config = dict(
    n_layer=17,
    d_model=128,
    n_experts=32,
    experts_per_token=2,
    d_expert=96,
    d_shared_expert=0,
    activation='xielu',
    moe_layers=[0, 1, 2, 3, 4, 5, 6, 7, 8, 9, 10, 11, 12, 13, 14, 15, 16],
    router_score='softmax',
    normalize_top_k=True,
    routed_scale=1.5,
    balance_loss=0.0178,
    balance_bias=False,
    router_z_loss=0.001,
    init_std_router=0.0336,
    lr_router=0.00152,
    vocab_size=11198,
    norm='rmsnorm',
    norm_eps=1e-06,
    tie_embeddings=False,
    optimizer='cautious_adamw',
    lr=0.00125,
    beta1=0.95,
    beta2=0.98,
    batch_tokens=32768,
    seq_len=256,
    train_tokens=376600000,
    steps=11493,
    dataset='wikipedia_en',
)
Below are experts of layer 6 (counted from 0) of a mixture-of-experts language model. Rows are named router (the router's row for the expert) and show model dimensions 0-63. Each number is 200 + 40 x the weight over its row's rms, rounded and kept within 0 to 999.
After each expert's rows: "comes after" lists some tokens at least twice as common just before its tokens as in all text. This comes from a sample of Wikipedia text that the model never trained on. Tokens count by the router's weight.

# expert 0
router,179,270,228,236,159,229,183,185,242,236,193,224,190,190,171,165,239,232,165,144,238,177,258,232,213,180,218,220,151,168,222,133,147,252,234,261,219,174,252,171,164,204,164,93,157,204,179,198,158,236,237,230,225,174,171,211,143,162,229,349,236,272,163,210
comes after: " ", " C", " P", " V", "C", " c"

# expert 23
router,222,253,171,239,257,189,167,223,251,251,171,84,223,161,173,147,205,162,184,193,241,193,200,204,159,223,287,190,183,166,238,202,212,233,170,206,240,246,168,274,173,211,156,121,157,226,170,208,179,220,205,218,155,157,182,155,217,176,239,244,269,266,158,189
comes after: " the", ",", " and", ";", "|", "%"

# expert 26
router,221,229,272,222,252,215,167,248,162,288,183,225,226,166,173,327,192,190,223,164,252,210,134,244,141,251,259,273,217,185,241,170,174,289,151,221,249,215,233,180,184,232,201,185,164,200,203,176,163,223,252,239,190,162,158,198,177,172,268,140,164,187,180,183
comes after: " |", "\n", "==", ")", " of", " =="

# expert 2
router,227,227,181,207,232,201,143,196,203,284,188,166,213,171,142,235,161,212,163,143,225,117,255,222,159,226,185,194,265,169,227,154,178,235,117,219,204,137,195,225,187,222,141,278,152,191,186,202,201,231,211,220,256,175,154,236,171,180,225,107,125,179,156,184
comes after: "\n", " D", " d", " J", " E", "=="

# expert 12
router,182,212,251,255,219,233,183,256,179,204,178,257,234,177,142,199,203,197,189,151,207,144,155,210,235,240,199,189,259,195,260,160,151,271,220,202,245,205,223,224,150,215,145,145,148,220,197,220,195,241,242,241,157,147,157,311,221,157,237,239,187,122,174,180
comes after: " the", " a", " A", ")", " The", " his"

# expert 20
router,178,193,186,210,104,175,135,218,198,110,171,218,222,156,131,202,179,218,140,186,214,244,188,260,106,170,219,227,236,162,245,218,182,245,251,233,259,235,235,211,143,183,153,277,176,232,167,186,131,243,253,228,271,178,172,216,158,164,236,171,218,229,156,190
comes after: "\n", " ", " 0", "–", "ac", " 1"

# expert 7
router,216,157,237,220,242,241,147,187,224,188,207,156,195,158,174,199,227,203,188,120,249,175,293,231,258,276,128,177,246,144,254,173,167,229,178,240,197,238,144,225,172,216,181,236,175,211,208,200,216,257,253,238,151,177,134,185,195,173,254,187,147,163,153,147
comes after: "\n", " (", " |", ",", "-", " \""

# expert 19
router,297,236,266,232,147,229,142,194,218,254,187,73,221,153,155,241,250,180,123,146,248,171,223,195,217,229,197,247,204,177,220,185,185,231,205,239,229,133,198,199,169,210,224,193,152,225,181,181,160,245,228,238,259,173,169,215,168,150,229,225,175,140,148,152
comes after: ",", " ", " in", " (", " United", " In"

# expert 1
router,237,189,226,248,209,230,179,239,183,135,180,172,220,177,179,210,156,224,158,179,251,190,135,231,263,179,145,297,247,167,231,178,162,202,204,233,244,144,182,137,180,224,184,284,175,243,190,186,184,241,209,217,200,196,129,213,188,160,264,252,270,182,164,120
comes after: " |", " on", " in", ";", "ed", "–"

# expert 11
router,144,172,248,224,131,217,182,166,194,189,171,185,213,162,163,221,261,175,206,194,229,183,147,261,143,214,244,236,256,159,223,160,190,230,201,226,239,205,99,271,163,253,196,248,184,219,204,204,163,238,237,265,214,144,152,185,166,168,229,184,208,189,166,159
comes after: ".", "k", "\"", "\n ", "z", " well"

# expert 15
router,228,189,204,248,247,197,149,217,199,111,191,190,222,157,154,269,136,220,190,187,224,189,154,280,303,196,166,235,258,178,239,181,173,234,204,224,263,228,219,229,157,200,143,136,167,221,199,165,165,273,244,230,182,158,166,214,177,178,243,166,199,267,178,159
comes after: ".", ")", " |", " in", ").", "born"

# expert 13
router,170,190,251,209,46,218,143,262,142,254,183,238,245,163,172,210,235,285,156,175,233,186,184,235,165,141,237,235,266,126,238,185,184,213,225,229,216,276,209,243,164,195,220,152,153,222,177,154,171,246,231,200,141,179,162,217,165,194,258,179,163,177,157,208
comes after: "\n", ".", "|", "==", " /", " 3"

# expert 6
router,175,248,203,210,253,234,176,213,258,199,169,126,225,177,178,205,241,181,196,132,210,194,189,257,190,190,199,190,257,196,247,179,169,245,212,221,217,221,178,233,170,184,170,154,158,214,199,189,205,210,215,222,177,154,136,244,202,169,265,205,250,182,149,175
comes after: ":", " (", " the", " N", " and", " \""

# expert 3
router,212,270,158,208,229,226,176,196,222,168,171,241,250,183,160,148,243,221,200,146,255,192,268,272,191,202,137,227,213,168,230,163,185,246,231,221,242,268,136,200,188,193,227,200,174,230,199,172,172,240,249,219,192,177,140,262,156,172,253,294,267,209,181,174
comes after: " |", " in", ",", " to", " and", " by"